{
  "n_layer": 8,
  "d_model": 160,
  "n_experts": 128,
  "experts_per_token": 2,
  "d_expert": 96,
  "d_shared_expert": 128,
  "activation": "geglu",
  "moe_layers": [0, 1, 2, 3, 4, 5, 6, 7],
  "router_score": "sigmoid",
  "normalize_top_k": true,
  "routed_scale": 1.0,
  "balance_loss": 0.00166,
  "balance_bias": true,
  "n_groups": 4,
  "groups_per_token": 1,
  "shared_expert_gate": true,
  "init_std_router": 0.0225,
  "lr_router": 0.000861,
  "n_head": 2,
  "n_kv_head": 2,
  "head_dim": 64,
  "vocab_size": 8919,
  "norm": "rmsnorm",
  "norm_place": "pre",
  "norm_eps": 1e-05,
  "positions": "rope",
  "rope_base": 10000.0,
  "rope_fraction": 1.0,
  "qk_norm": false,
  "attn_scale": 0.125,
  "tie_embeddings": false,
  "parallel_block": false,
  "init": "uniform",
  "init_std_qkv": 0.0404,
  "init_std_o": 0.0,
  "init_std_up": 0.0404,
  "init_std_down": 0.0,
  "optimizer": "soap_variant",
  "lr": 0.00549,
  "beta1": 0.95,
  "beta2": 0.99,
  "weight_decay": 0.026,
  "lr_head": 0.0139,
  "grad_clip": 1.0,
  "warmup_steps": 200,
  "schedule": "wsd",
  "decay_fraction": 0.868,
  "decay_shape": "linear",
  "final_lr_fraction": 0.0,
  "batch_tokens": 131072,
  "seq_len": 384,
  "doc_mask": true,
  "z_loss": 1e-05,
  "train_tokens": 575100000,
  "steps": 4388,
  "dataset": "wikipedia_en"
}
Below are experts of layer 5 (counted from 0) of a mixture-of-experts language model. Rows are named router (the router's row for the expert), down (a neuron's output weights, with its number) and show model dimensions 0-159. Each number is 128 + 24 x the weight over its row's rms, rounded and kept within 0 to 255.
After each expert's rows: a language model's description of what the expert responds to. This comes from a sample of Wikipedia text that the model never trained on.

# expert 12
router [ 85  92 142 125 112  92 101 162 123 113  98  93 116 104 161 131 148  92 142 123 120 138 145 144 118 101 126  97 148 143 147  90 126 146 138 135 136 110 126 153 129  82 144 161 141 120  98 120 149 123 148 167 156 125 111 108 139 179 141 101 149  93 145 146 148 145 148 105 135 115 144 132 113 115 121 124 149 122  93 108 138 115 133 102 128 125 142  91 118 108  77 149 144 147 161 127 143  53 140 146 188 139 108 134 104 170  73  75 155 110 108 118 135 115 150 109 137 123 161 131 136 156  95 119 132 108 118 133  98  95 126 111  88 123 114 112 183  87  87 157 121 112 113 115 111 165 134 111 116 115 125 128 144 119 134 151 153 112  86 180]
down1 [131 158 134  89 133 153 151 118  98 138 121  81 126 143 139 129 110 189 107 102 140 122 122 122 121 108 112 156 163 138 105 112 162 152 118 185 145 121 122 148  96  99 167 115 121 102 124 130 116 101 129 121 121 136 103 114 138 117 114 175 113 103 156 141 160 141 149 149 104 155 128 110 158 185 104 104  89 151 120 124 146  69 128 145 137 113 125 173 124 157 133 112 133 123 127 150 142 118 101  96 157 110  80  78 172  68 117 116 138 123 148 112 166  75 149  73 140 167 118  83 108 127 139 104 143 107  96 100 139 124 157 138 112 163 120 145 109 132 113 119 115 131 152 111 115 149 176 157 138 126 108 127 131 139 144 129 112 114 108 137]
down2 [ 87 119 182 113 118 131 129 117 158 114 112 127 129 131 112 131 134 152 135 117 170 122 121 131 109 153 132 145 141 146  78 139 139 124  84 137 129  95 118 130 160 166 171 123 143 122  99 143 128 145 155 123 145  75 102 103 157 132 152 154 185 162  88 113 106 140 108  79 139 146  82 148 157  96 116 143 142 134 126 110 123 125 132  90 147 108 116 131 162 125 128 136 130 129 150 103 152 119 151  94 164 121 126 136 143 125 113 155  75 147 109  98 124 158 155 111 149 119 109 117 167 138  68  77 117  83  95 151  83  97 112 132 135 134 108 100 105 175 127 172 127 121  98 103 149 150 144 123 166 139 119 121 151  83 116 139 103 128 107 122]
down3 [ 90 116 115 167 188 169 121 139 121 118 139 168  70 164 137 105 118 128 102 150 107 129 154 117 109 180 162 197 123 112 130 122 135 130 119 152 110 134 153 131 117 143 157 120 149 157  88  96 109 128 138 138  81 163  81 111 141 100 116 147 130  87  96 139 123 131 131 116 126 116 149 141 101 122 126  75 107 127 111 166 128 110 143  96 128 125 113 151 129 106 158 117 108 110 139 124 119 162 119 103 117  53 157 166 136 156 110 138 158 108 132 119 127 105 115 128 167 116 154 108 128 110 161 160 140 125 116 157 150 122 147 120 154  93 106 112 106  97 140 142 111 126 115  86 151  95 149  92 123 131  85 150 152 117 134 128 149  94 123 118]
down4 [117  92 149 113 119 170 102  87 142 118 135 168  85 149 120 160  94 104 138 130  94 110 120 133 128 111 169 142 207 119 165 126 122 143 130 154 162 125 149 152 122 142 153 108 145  82 116 161 119 160 109 101 127 138 128 103 112 162  96 128 112 163 120 107 151 159 154 137 159 110 115 177 157 138  92 138 148 135 119 122  99 129 150 135 113 163 121 120 121 144 117 136 121 145 140 105 129  88 126 161 146 152 155  69 146 150 140 121 146 148  79 119 136 114 160 141 159  97 128 106 122  73 124  93 152 113 105 145 134 137 151 126  93  78 147 101 122 152 129 156 126 163 119 115 123 155 134 114 131 112 106 128 116 112  88 170 141  94 139  91]
down5 [150 157 115 100 112 150 123 134  85 154 107 154 148 171 133  91 146 106  97 153 124 151  85 124 167 153 131 105 123 153 149 133 121  94 133 123 176 141 122 153 157 126 164 122 122 131 159 156 141  79 126 124 129 131 168 125 134 125 130  97 139 164 115 160 137 145 137 129 139 114 129  84 137 146 117 118  80 151  89 123 117 101 102 155 145 131  95 113 154 145 142 161  77 114  53 101 131 147 144  89 185 139 107 129 129 122 119 119  90 147 159  82 106 154 134  92 147 129 158 113  85 131 127 127 125 122 127  97  85 160 137 117  80 183 130 109 107 123 111 137 134 170 101 127 140 131 145 120 142 129 134 156 121 141  92 152 135 143 130 112]
down6 [112 146 150 117 127  93  99 121 104 139 127 149 114 146 143 112 147 106 159 172 120 172 126  96 101 105 166 104 155 154 126 122 131 140 137 137 100 133 167 116 135 155 142 113 121 152  81 125 148 109  86 130 136 112 107 119 117 113 125 107 115 124 130  92 167 141 135 139 149 127 168 117  88 132 138 128 114 123 141 179 109 144 108 162  98 150 120 103 141 130 137 157 114  58 107 102 103  95 136 132 120 126 118 140 119 129 113 104 160  89 129 151 150 148  91 161 137 118 133 148  98 164 165 133  84 149 168 154 116 162 108 129 150 158 158 161  88 112  99 155  90  99 142  79 114 113 163 136 150  90  86 125 168 133 130 107 176 105 148 145]
What it handles: Place names and their final pieces like York, Melbourne, -shire, -ville, -ton, often after New, North or South in lists and tables.

# expert 11
router [ 86 149 148  81 126  69  98 122 112 135 119 107 129 117 162 130 133 122 118 130 167 132 119 132 113 120  90 120 138 138 113 150  91 138 123 105 143 147 135 126 102  85 134 161 113 121 136  78 120 141 128 111 166 104  80 119 139 113 137 136 121 109 126 164 132 180 157 119 140 133 138  98 111 116  96 101 114 161 114 131 133 113 119 131 110  91 174  92 146 130 100 121 151 102 157 118 153  85 159 116 178 110  98 160 127 124  86 120 150 113 145 114 104 166 138 106 102 151 152 161 134 168 112 170 131 107 151  89  92  55  99 134 166 109 134 125 170 129 111 152  89 110 163 124 123 163 118 107 101 125 134 128 110 132 118 134 125 142 115 164]
down3 [102  73 160  94 185 117 150  97 145 116  68 121 122 103 149 161 142  96  74  96 105 141 124 100 152 101 107 137 102 124  94  94 126 108 119 107 110 120 142 154 128 147 145 147 129 146 146 120 122 119 131 130 136 138 156 101  88 142  92 135 116 151 158  98 127 120 114 139 127 108  98 126 101  88 161 122 118  88 141 122 115  81 165 124 116 119  89 114 138 138  86 127 122 121 161 136 116 130 118 170 112 107 101  97 125 128 126 131 142 136 116 110  90 121 108 151  88 124 112 106 165 123 178 125  92 146 114 128 124 122 124 189 132 106 116 145  72 107 139 172 122 158 122 148 133 168 148 141  79 113 117 131 147 118 158 125 139 161 120  89]
down4 [117 118 130  93  90 119 127 101 118 117 104 114 109 127 117 169 150 122 114 148 124 131 154 118 123 117  81 134 101 135 138 128 112 110 120 114 151 112 105 124 128 114  61 152 109 149 152 172 128 136 167 159 110 123 122 121 120 146 102 150 154 129 151 153 123 142 179 111  53 118 119 122 190 127 153 124 169  95 102  81 139 142  93 142 139 156 173 122 123 147 140 147 104 117 130 147 166  75 126 126 113 137 130 115  98 120 116 165 146 150 130 134 144 152 108 136 117 142 171 159 115 153 105  85 113 129 110 139 154 148  99 117 140 111 143 113 134 128 141 117 136 130 110  73 131 105  87 116 149  99 130 201  90  82 132 135 121  97 127 143]
down5 [118 198  94 179  75 119 135 103 137 118 111 111 129 134 126 132 161 128 126 115 122  94 124 126 195 143 107 133 152 104 159 134 124 152 104  71 152 123 126 127 116 125 118 127 112 102 138 122 151  82 144 170  99 114 135 135 153 143 148 155 137 104 117 121 140 130 105 140 131 162 155 121 110 138  99 113 132 117 170 157  81 144  98 123 159 132 141 139  79 151 110 101 107 133 116 120 126 153 128 129 160 114 141 152 137 172 109 138 145 127 105 187 106 172 109 118 138 119 131 138  64  81 149 137 151 148  83  99 144 125 141  97 124 111 103 160 111  94 165 107 143 116 138 144 109  90 151 115 123 137 121 101  99 165 115  94 136 136 120 144]
down6 [139 116 153  97 144 133 119 131 108 118 107 109 169 102 137  86 154 154 146 123 140 164 157 121 118  98 189 144 129 165 142 158 133 102 138  84 119 118 167 135 132 141 140 118  87 154 179 143 131 116 148 143  91 127 118 179 129 102 130 133 140  97 125  83 142 151 133 132  90 121 130  79 103 108 144 169 133 154 147 129 107 111 130 155 160 105  82 124 134 102 164 141 157 124 115 115  63 136 118 138 105  86 123 164 140 138 138 146 131  92 152 150 112 125 156 136 139  92  95 172  77 146 130 150 123 124 120 119 136 114 167 139 133 116 143 151 138 122 123 124 115 146 140 119 111 129 201 130 109 101  99  89 144 136 138 145  89 136 168 136]
down7 [119 153 107 116 117 120 158 149  96 124 159 133 137 142 144 163 169 160  87 110 117  99 127 125 150 137 100 151 107 132 149 122 135 155 111 179  91 117 140 143 149 147 115 150 119 100 162  97 134 138  81 111 154 139 133 147 106 118 112 144 126 117 166 111 142 102 122 114 133 140 138 162  79 108 162 119  92 120 168 112 167  87 124  81 139 132 134 132 150 117 136  50 118 174  78 119 123 146 101 179 136 157 133 117 139 153 101 173 133 156 125 110 138 120 109 101 135 137  89 180 181 140 100 117 118 133 131 154  98 103 126 139 133 159 144 157 119 142 113 128 103 155 129  89 125 157 126 127 110 117 135  68 126 131 129 148 165 118 122 123]
down8 [121 124 138 137 126 122 116  82 134 150  99 123 120 166 139 115 111 107 110 125 132 118 137 104 120  90 116  94 150  84 135 150 121 127 128 107 163 162 118 112 120 146 115  95  97 159 139 150 160 147 153 129  82  65  99 182 142 147 138  98  98 177 108 123 152 112 125 129 120 143 128 140 100 118 109 125 111 151 102 133 148 124 123 155  91 160 134 127 162 133 127 164 138 121 126 168 157 136 100  95  72 107 124 133 159 108 135 120 145 114 157  90 111 147 110 146 114 118 176 102  91  72 151 194 146 142 151 139 119 130 102 108 115 100 135 176 125 100 110 130 103 144 153  86 106 134 143  85 145  94 143 129 142  94 123 112 119 142 166 117]
What it handles: Final subword pieces closing names and foreign or uncommon words, often in lists and tables, such as ude, ore, i, ville, ane.

# expert 51
router [ 96 119 119 118 131  90 107 117 121 125 115  69 145 106 141 105 155  97 102 144 101 157 130 129 141 110 120 112 140 183 154 100 112 134 111 101 148 137 140 116  80 105 156 175 111  99  84 115 158 135 135 103 173 117 127  93 117 142 131 153 109  97 139 125 113 157 103  95 120 121 122 119 102  51 136 122 131 128 114 153 117 123 110 108 123 126 150 120 125 107 140 146 129 127 163 119 128  89 143 121 164 124 102 119 104 129  92  96 155 118 132 144 130 138 199 127 156 118 128 137 150 155 134 153 126  81 150 127 123  78  59  96 132 148 117 149 198 109 117 151 148 100 111 102 109 156 133 103 140 120 112 130 103 139 104 136 134 161 117 156]
down2 [107  79 155 147 148 104 116 133 125 138 140 108 135 125 182 110 159 132 132 162 135  86 169 110 138 159 160 163 114 154 127 132 122 145 114 119 105 106  89 149 157 128 117 143 112 135 127 105 104 109 112 171 110 123  84 111 115 170 149 130 163 161 185 134  92 170 139 127 100 120 161 132 148 112 146 133 137  89 128 129 143 134 146 136 165  93 128 137 117 154 113 161  95 124 108 109 123 106 127  96 113  96  84 146 108 158 142 139 147 121 120 121 141 122 119 102 157 100 153 163 107 154 129 111 108 120 109 104  94 128 153 166 141 117 127 111 155 134 150 129 133 160 104 162  93 170 169 109 164 121 116 125  82 155 116 163 104  54 126 122]
down3 [177 125 112 134 134  79  90 139 109 110  90 116  93 129 141 126 160 144 130  92 107 121 152 148 112 107 106 138 113 130 111 118 137 121 126 139 109 124 147 154 142 136 121 131 113 105 157 138 159 124 125  94 104 115 166  97 144 109 122 143  99 149  77 131 114  75 102 127 130 170 139 118 166 137  93 185 113 114 136 141 139 117 138 108 100  97 116 105 128 141 154  95 117 128 110 111 125 108  72 122  94 135 115 152  92 133 149 149  74 169 117 114 120 142 131 170 152 160 139 110 156 101 129 123 167 140 100  86 156  95 139 143  91  99 120 135 124 146 151 117 110 133  95  96 140  64 104  58 118 119 129 100 117 126 134 150 117 163 113 150]
down4 [141 123 127  93 176 120 157 128 109 156  85 105 102 124 132 114 106 151 152 131 109  84 136 123 118 133 178 117 162 141  92 146 118 140  87 134 112 154 133 136 150  91 101 138 156 139 103 170 112 122 117 112 132  84 138 152 117 155 104 143 104 101 122 134 134 153 148 101 159 144 151 130 154 144  99  85 115 110  97 128 166 116 119  97 123 109 137 141 126 164 120 145 114 107 140 105 140 127 158 130 102  52 128 114 150  80  83 126  71 130  95  87 107 137 145 134 154 144 148 152 128 124 108 150 104 125  91  93 124  59 129 103 108 124 131 103 156  98 138 142 147 159 126 119 118  94 116 117 114 134  99 119 106 162 111 139 156 148 118  80]
down5 [143 151 129 118 115 131 156 144 137 136 156 119 131 161 104 103 148 129 131  78 105 149 124 137  98 172 164 158 117 108 118 106  87 150 111 133 165 112 143 107 126 100  91 157 122 168 118 105 177 123 128 125 118 107 122 139 115 135 101 113  93 106 156 117 123 168  90 165 139 140 116 164 165 150 130 137  90  90 164 125  94 161 115 114 113 130 175 139  97 111  97  67 104 122 166 142 138 103 113 124  99 134 170 143 112 120  94 121  88 123 107 127 179 125 119 109 151 129  94 108 107 114 118 171 137  94 135 151 123 118  94 124 151 103 179  90 156 118  97 113 139 142 105 110 115  92 119  95 160 149  99 147 109 127 102 115 131 141 101 132]
down6 [121 122 176 131 133 113 165 163  85 147 107 116 121 126 154 162 115 167 105 118 148 132 166 142  97 119  91  97  92 136 102 157 118 110 111  92  96 138 103 111 118  74  95  71 134 159 136 125 116 113 144 103  98 153 158 140 124 137 133 153 132 132 121 108  82 113 107 140 172 106 126 130 121 133 154  87 118 106 160 127 127 146 148 191 113 139 156  85 136 107 163 158 126  94 102  97  71 126 132 124 127  74 159 147 117 128 133 149  85 133 124  99 126 145 146 131 155  95 129 145 182 129 138 126  99 110 142 134 112 133 126 128 105 124 135 143 145 140 119 100  98 101 103  62 113 119 120 125 136 127 156 130  88 154 132 121 151 122 142 129]
down7 [136 126 114 115  94 158  96 105  90 130 143 143 106 150 184 159 129 115 149 139 145 139 144  85 129 127 120 129 131 162 116 122 112 110  99 101 123 125 152 169 175 129 130 102 117  80 119  92  95 180 155 131  91 141 120 121 112 112 119 109 124 120 152 117 168  68 130 177 162  75 102 124  98 151 121 165 103 125 136 148 130 106 143 105 144 141 111 101 117 147 120 134 128 123  83  92 143 133 123 150 146 145 127 141  92 119  83 147 183 102 156 103 166 127 157 106 164  76 131 113 128 157 120 136 152 128 131 124 100 113 129 150  98 122  89 124 105 154 113 162  84 117 117 179 109 140 148 138 133 113 120 125 144 169 116 105 119 143 140 131]
What it handles: Final pieces of titles and names in filmographies, episode lists and tables, often plural endings such as -s, -ers, -umes, -ons, plus !.

# expert 42
router [126 144 146 109  85 111 101 127 130 103 104 114 158  99 123 113 153 132 123 119 146 137 118 146 119 122 136 146 168 160 117  96  97 113 153  92 140 156 151 150 102 140 131 144 158 120  86 125 136 131 122 109 124 117 139 153 140 140 146 149 124 108 176 120 138 128 124  98 148  74 162 112  88  92 137  96 133 148  56 133 137  92 146 126 127 116 141 132  98 113 127 103 130 112 178 149 102  72 131 129 165 118 121 155 128 132 129 112 175  96 129 144  97 166 126 126  77  94 123 192 140 151  98 144 139 108 114  72 124 126 103 136 132 121 125 136 134  73 121 152 110  59 152 158 153 125 107 127 113 136 156 106 120 103 135 124 136 114 160 163]
down0 [130 165 148 103 101 143 106 144 176 106 146 104 138 126 145 170 101 144  95 126 107 112 104 104 132  88 138  59 135 114 112 175 148 144 137 103 122 144 146 120 151 144  58 134 161 126 153 120 152 128 100 126  68 138 138 111  90  93 110 114 146 160 119 119 126 107 126 122 137 120 149 151 126  93  97 118 166 144 144 134 121 119 117 133 109 125 112 134  70 142 120 149 126 117  61 138  68 125 173  99 117 121 110 118 171 150 119 146 139  86 129 139 124  85 125 113 147 112 112 122 115 122  97 116 132 101 125 102 103 147  99  91 140 121 114 113 104 135 117 115 141 180 102 116 123 194 132 119 114 151 106 123 100 130 109 128 104 130 153 118]
down1 [137 147 122 153 153 154 144  89 128 143  89 123 134 164  58 163 156 102 129 181 147 114 116 114  82 106 122 113 140 126 103  73 139 150 146 119 116 117 136 103 158 125 137 133  78 111 125 138 110 157 120 107 128 100 101 115 121  93 133 140 128 193 117  90 122 107 103 163  91 106 129 143 113 156 105 118 169 155 115 157 120 119 104 135 121 122 108  93 125 136 160  50 122  75 122 146 154 121  82 108 168 103 131 154 142 108 141 166 117 137 152 146  86  98 158 114 125 126 140 150 132 130 104 101 155 112 119 162 118 138 147 147 127 137 132 152 144 117 150 135 164 151 128 136 106 161  91 148 119 141  98 148 157 129 141 134 116 120 134 140]
down2 [160 154 158  89 141 104 129 151 132 113 131 129 148 119 122 133 134 131  96  53  96 145 107 192 101 109  94 172 157 156 146 142  95 139 107  86 154 142 122 181 141 132 131 150 137 138 147 140 142 125 124 162 150 103 135 131 136 127 112 132 102 133 139 179 135  66 115 145 131 153 119 131  82 123 152 134 111 152 164  81 108 143 108 128 153 105 116 117 158 126 127 115 121 139 128 115 149  74  78 139 124 109 127  88 141 103 132 120 134  96 126 146 168  93 187 159 182 109 127 149 120  77 104  98 122 128 137  93 117 123 125 101 134 147 125 106 155 121 113 149 104 131 121 130 117 136  96 165 115 136 109 125 101 138 114 104 135 124 153 111]
down3 [142 108 139 120 114  93  69 126 132 126 101 112 118 107 136 134 115 136 115 143 131 125 120 108 164 122 135 105  72 128 121 144 135 135 157 155 140 123 121 144 120 128 133  70 131 134 159  82 133 124 113 116 123 108  88 149 101 125 123 109 141 133  92 150 155 124 140 148 159 137  67 107 109  98 111 140 135 116 155  79 129 113 166 137 171 104 133 101 130 167 162 105 141 142 164 130 122  93 169 146 118 106 113 103 134 105 135 110  96 162 159 157 107 118 137  92 126  82 127  76 152 137 111 138  71 137  74 132 122 174 122 140 153 126  90 140 100 149 124 137 135 120 114 110 101 172 157 147 144  77  80 140 119 154 107 123 132 167 119 116]
down4 [133 119 136 161 153 194 146 129 167  97 134 108 178 117 124 124  41 127 108 135 114  87 135 122 151 159 151 129 108 173 143 134 111 128 144 101 106 123 123 119 154 157 140 128  91 104 148 124 176 175 150 107 147  97  99 119 111 111 110 110 190 151 155 109 181 116 129 150 159 123 116 136 114 113 122 105 114 111 120 137  85  90 101 148 145  82 134 155 131 125 133 118 142 140 164  80 100  94 143  97 135 126 155 119 132 130 153 134 130 112 136 127  98 109 147 130 109 135 144 154 114 146 125  98 119 113  96 112 178  97 121 132 130 141  99 111 131 150 120 138 119 137 169 122 155 142 145 143 140 132  94 103 129 159 100 146  87 157 144 153]
down5 [126 117 136 169  95 104  87 149 119  97 107 119 152 122 134 164 133  96 167 100  93  89 164 144 116 153 137 127 122 130 145 163  82 156 149 140 100 142 120 130 156 177 146 115 131 177 122 139 128 149 124 121 104 157 140 106 128 135 130 177 135 111  99 100 116 147 138 132  61 109 137 157 124  84 105 163 114 127  89 100 123 154 175 124 100 132 102 152 122 156 121 101 172 153 158  91 116 143 112  89 101 106 151 110 141 143 118 106 141 133 104  94 134 136 127 133 168 150 140 167 129 134 106 124 116 138 116 119 104 125 130 128 108 145 133 119  79 104  96  89 135 150 116  99 142  92 100 113 126 109 129  91 108 129 147  87 122 170 174 139]
What it handles: Field names after a list dash in infoboxes, such as Born, Died, Coordinates, Headquarters, Cinematography, Preceded by, Genus.

# expert 10
router [114 137 137 107 105  76  98 147 139 126  85  96 154  97 149 118 145 121 115 130 148 182 129 140 141 140 120 121 183 154 146 109 113 133 163 132 125 177 142 130 110 104 118 168 165 138  95 103 148 159 118 106 145 114 142 109 118 173 140 123 109  74 182 162 128 112 103 128 138 108 163 132  92  98 143 119 151 156  77 116 148 112 126 109 103  98 118  97 113 133 137  97 107 123 142 141 128  94 132 136 146 116 102 130  83 139  95  77 143  88 134 140 132 157 159 140 114 110 158 165 141 150 128 141  92  85 143  70 130 124 106 123 124 117 127 166 132 116  84 186 132  98 136 105 112 114 118  90 130 136 137 134 115 134 137 123 123 152 156 140]
down1 [128 100 149 131 144  95  98 163  96 107 149  92 159  87 142 119 118 136 106 162 155  92 150  88 105 161 130 139 113  93 133 123 125 148 137 126 145 107 125 126  90 113 116 154  96 135 116 106  98 108 155 133 112 146 144 138 118 146 111  96 122 122 155 147 141 164 130 173 165 123 154 126 135 142 115 101 162  66 121 155 162 104 115 111  88 123 153 125 141 158 100  77 124 130 151 111 126 114 161 102 108  95 154 137  82 131 119 122 158 128 121 102 130  94 146 117 159 152 194 101 125 140  91 150 104 156 148 153 129 126 104  86 150 153 101 112 148 150 131 196 151 137 121 104 128 133 119 144 118 111 155 142 164 117  93 127 114  82 124 126]
down2 [ 96 167 114  89 131 104 121 169 174 110 110  93 103 159 165  90 148 120 135 112 150 182 160 135 143 122 120  99 150  84 119 133 108 145 156 123 118 155 127 102 108 111 137 119 132 152 140 153 187 118 113 133 135 159 155 103 133  79 164 126 143 108 118 139 126 104 148  94  84 118 161 119 102 140 140 169 164 151 110 122 126 125 134 131  97 102 123 132 131 121 162  89 116 133 146  99 136 125 128 158 128  89 112 103 117 118 115 111  94 133  96 166 120 117 153 131 171 135 106  88 117 120 122 176 130 177 110 128 145 118  93 105 143 108 102 114 100 179 115 104 128 172 126 139 132 147 103  96 137 118 143 131 107 143 151  81 161 132 168 112]
down3 [121 109 114 128 120 117 129 135 145 141 169 124 111 136 134 153 156 155  97 113 164 127 164 144 167 103 130 114  92  69 112 113 150 101 114 117 118 123 129 166 108 134 150 142 172 145 107 141 114 109  97 148 121 131 154 115 135 124 116 127 138 133  93 121 101 143 103  98 127 155 118 134 116 144 114 144 141 168  73 138 142 123  99 138 119 150 168 169 105  76 112 197 112  92  92 179 121 135 131 127  98  92 116 129 144  93 144 145 136 162 117 157 125 120  89 101 108 138 140 132 153 100 122 147 176 137  88 108 113 149 173 116 113 110 148 118  96 109 146 163 141 163 144 106 135 169 111 109 117 152 101 155 107  88 159  96 133  80 133 118]
down4 [180  97 124 167 143 137 101 107 105 126 153 171 106 113 122 150  94 133 151 149 146 119 117 136 134 149 152 122 138 137 162 139 149 116 134 172 128 151 118 121 179 187 110  89 162  88 126 111 102 161 118 136 122 129 100 107 139 147 118 103 140 112 152 131  87  78 106 141 133 101 117 167 117 140 152 101  97 122 152 141 124  71 113 149 121  88 132 124 121  63 128 148 104 167 129 129 134 190 128 106  93 117 104 129 102 134 120 163 155 122 114  93 105 132 147 153 139 118 162 127 141 115 111 118  90 116 177  81 136  95  94  89  97 129 145 127 137 126 150 167 124 138 119 112 135 103 145 131 131 159 120  87 145 133 154 152 122 134 121 109]
down5 [143  85  81 109 130 140 158 123 135 143  84 177 128 131 128 166 111  95 116 120 138 125 136 154 117 129 133 161 164 171 150 104 103 125 158 133 120 100 121  96 112 142 134 125 127 117 111 124 141 123 113 143 165 153 125 153 155 134 122 134 131 140 112 165 148 138 102 163  87 143 150 115 146 132 105 105  97 140 153 113 146 109 140 155 115 134  95  99 154 144 151 115 142 142 114 156 156 122 102 179 110 103 115 151 125  54 100  78  40 103  96 167 103 125 178 148 112 115 144  94 107 113 130 138 102 110  91 136 137 141 120 149 145 100 156 117 143  98 133 143 113 150 110 143 110 124 108 127  84 142 117 104 104 119 120 141 127 101 134 178]
down6 [124 103  79 114 121 102 128 113  98 132 137 123 152 127 102 127 154 178 124 137 161 137 140 122 118 115 112 140 169 119  70 116 134 168 134 122 135  93 126 143 128  85 103 130 179 130 106 125 153 140 138 112 155 138 144 132 149 128 124 137 143 104 141 132 155 145  67 145 132 156 138 116 171 137 144 130 152 107  71 137 148 139 118 135 143 160 169 110 116 112 112 109 135 104 119  97 119 110 129  93 115 101 117 136 178 158 189  81 139 113 132 140 124  97  68 160 123 114 155 150 170 122 174 116 129 129 108 163  95 164 119 148 143 196 119 128 133 162 131 138 133 136 134 146  66 160 104 131 145 134 124  99 120 126 141 130 143 137 135 166]
What it handles: Noun-forming suffixes and abstract nouns like -ation, -ment, -ity, development, production, education, often before "of" or section headings.

# expert 37
router [122 142 150 132 155 103 108 135 115 144  87  85 126 102 146 118 164 103 140 125  97 210 112 146 160 139 116 120 156 149 178 128 137 126 130 111 142 121 131 106 126  90 124 185 169 136 120 111 138 139 157 112 178 114 160 114 114 154 140  91  99  96 132 165 127 114 132 118 122  83 152 129 101 111 100 122 164 177  86  90 112 109 141 108 115 105 149 139 116 142 154 131 109 116 129 130 125 102 148 151 162 131 106 120  98 145  82 117 154 124 138  85  99 144 163 115  97 126 137 165 158 148 104 136  95  90 133  84 132  80 111 109 115 131 123 136  97 114  77 152 129 112 147 120 112 166 116  92 129 146 137 131 113 124 129 122 148 123 101 158]
down1 [132 100 165 167 139 126 100 117 136 121 192 125 128 109 113 113 114 131 109 179 139 136 145 132 145 174  72  86 112 105  97 144 143 148 130 115 111 136  94 136 127  71  84 118 134 121 153 135 113 118 128 131 124 128 120 118 100 152  86 120 136 116 137 164 130 124 154 145  99 117 122 118 158 104 145  71 113 119 148 158 102 120 144 130  99 140  83 108 147 138 157 103 120 108 142 120 128  99 169 134 169 147 157 107  97 124 131 146 131 150 110 109 127 142 131 120 178 108 107 128 149 140 128 158  90 153 152 145 149 103 129 129 142 147  85 119  54  86 143 124 145 119 170 131  98  96 100 116 140  86  96 125 162 124 106 136 116  83 109 110]
down2 [103 130 112 142 135 105 112 153 171  96 165 130 150 143 144 122 157 150 138 145 103 126 130 172 137 149 141  84 196  98 157 149 173 162 169 128 119 125 136 115 148 165  90 156 133 156 159  92 148 118 139 110 122 141 116 141 119 104  97 154  91 122 102 156 137 152 131 121 178 152 137 119 139  99 119 129 156 144  91  86 104  97 174 143 157 154 112 127  84 112 124 137 146 160 101 117 108 119 138 108  93 143 109 110 156 132 115  95 134 110 136 120 106 131 106 138  85 115 111 113 173 158 101 161 108 104 126 132 101 137 111 115  95 125 133 132 126 143 142 130 160 147 138 118 142 149  78 124 108 132 150 113 143  67 149  92 176 130 121 152]
down3 [183  99 107 124  74 157 107 150 129 118 141 133  83  97 151 135 108 138 140 146 113 101 124  84 115 105  90 172 128 133 144 112 146 109 139 101 175 152 147 119 122 107 169 116 122 129 128 131 129 158  99 149 148  92 110 121 109 100 178 128 152 148 112 115 120 135 117  97 121 119 116 160 118 116 155 127 136 160 106 152 134 146 127 106 165 117 130 134 123  69  79 140 145 143 140 139 100 139 150 145 129 100 125 142 116 144 130 114 173 123 139  99 144 136 164 130  94 123 101 100  75 120 114 159 123 146 110 101  77 158 122 152 182 104 158 141 168 128 149  74 147 116 148 184 130 115 109 107 106 117 119 145 164  93 128 138 143 140 159 119]
down4 [105  95  95 150 131 111 145 111 119 138 168 109 103 130 118 120 146  96 126 138  96 113 125 123 138 177 116 119 118 155  99  90 104  87 122 121 121 126 126 129  90 149  84 123 137 138 124 136 123 114 139 118 137 137 143  92 146 126 135 157 104  99 139 147 142 134 134 153  93 158  77 109 158 137 127 111 107 126 127  85 121 145  87 129  88 146 171 128 109 137  81 106 155 188 145 137  89 132 148 139 132 112 117 146 143 104 145  91  76 156 149 108 108 141  98 136 123 140 131 109 108 148 153 136 123 109  76 151 111 134 113  88 115 132  70 143 163 105 170 142 115 162 110 132 145 124 169 141 107 187 141 148 135 134  99 150  90 149  78 160]
down5 [160 112 143 174  96  78 143 105 124 129 177 117 151 112 155 131 140 149 115 159 136 162 134 108 123 162 123 123 123 147 114  84 131 144 113 117 153 155 145 136 126 112 153 118 115 161 115 132 103  93 148 123 117  90 168 149 135 123 146 111 163 102 106 115 137 105 130 113 101 109 117  86 107 128 189 123 122 134 119 138 177 154 118 135 108 117 154 152 113 128 118 130 142 102 139  99 141 100 127 122 126 146  93 100 130 123 157  85 123 133 131 137 115 142 139 136 162 106 140 138 170 155 146 123 125 145  88 128  94 146 158 102 161 112 151 137 119 146 144 139 162 172 114  81 171 147 110 148  72  83 128 137 125  66 184  96 126 148 169 157]
down6 [150 150  80 130 164 140 123 139 122 120  99 113 104 142 120 107 117 120 189 111  95  96 135 121 106 145 165 106 149 120 113 157 159 124 112 143  99 162 162 184  64 130  90 167 105 125 167 138 125 115  62 133 107 182  86 114 135  99 115 150 168 147 120 127 165 137  98 120 155 124 117 104 110 122 133 106  86 119 117 145 147 154 144 176 172 137 148 122 114 129 122 130 145 112 101 142 134  92 136 128 130 114 161 135 139 107 140 135 150 126 151  98 112 135 107 127 166 133  96 150 141  89  89 135  84 143 117  96 128 113 118 122 171 143 115 116 111 136 100 111 129 113  98 145 117 151 158 150 131 100 149 130  81 152 139 103 140 144 106 128]
What it handles: Nouns closing a phrase after the, his or this, mostly season, election, match, injury, victory, war, in sports and politics.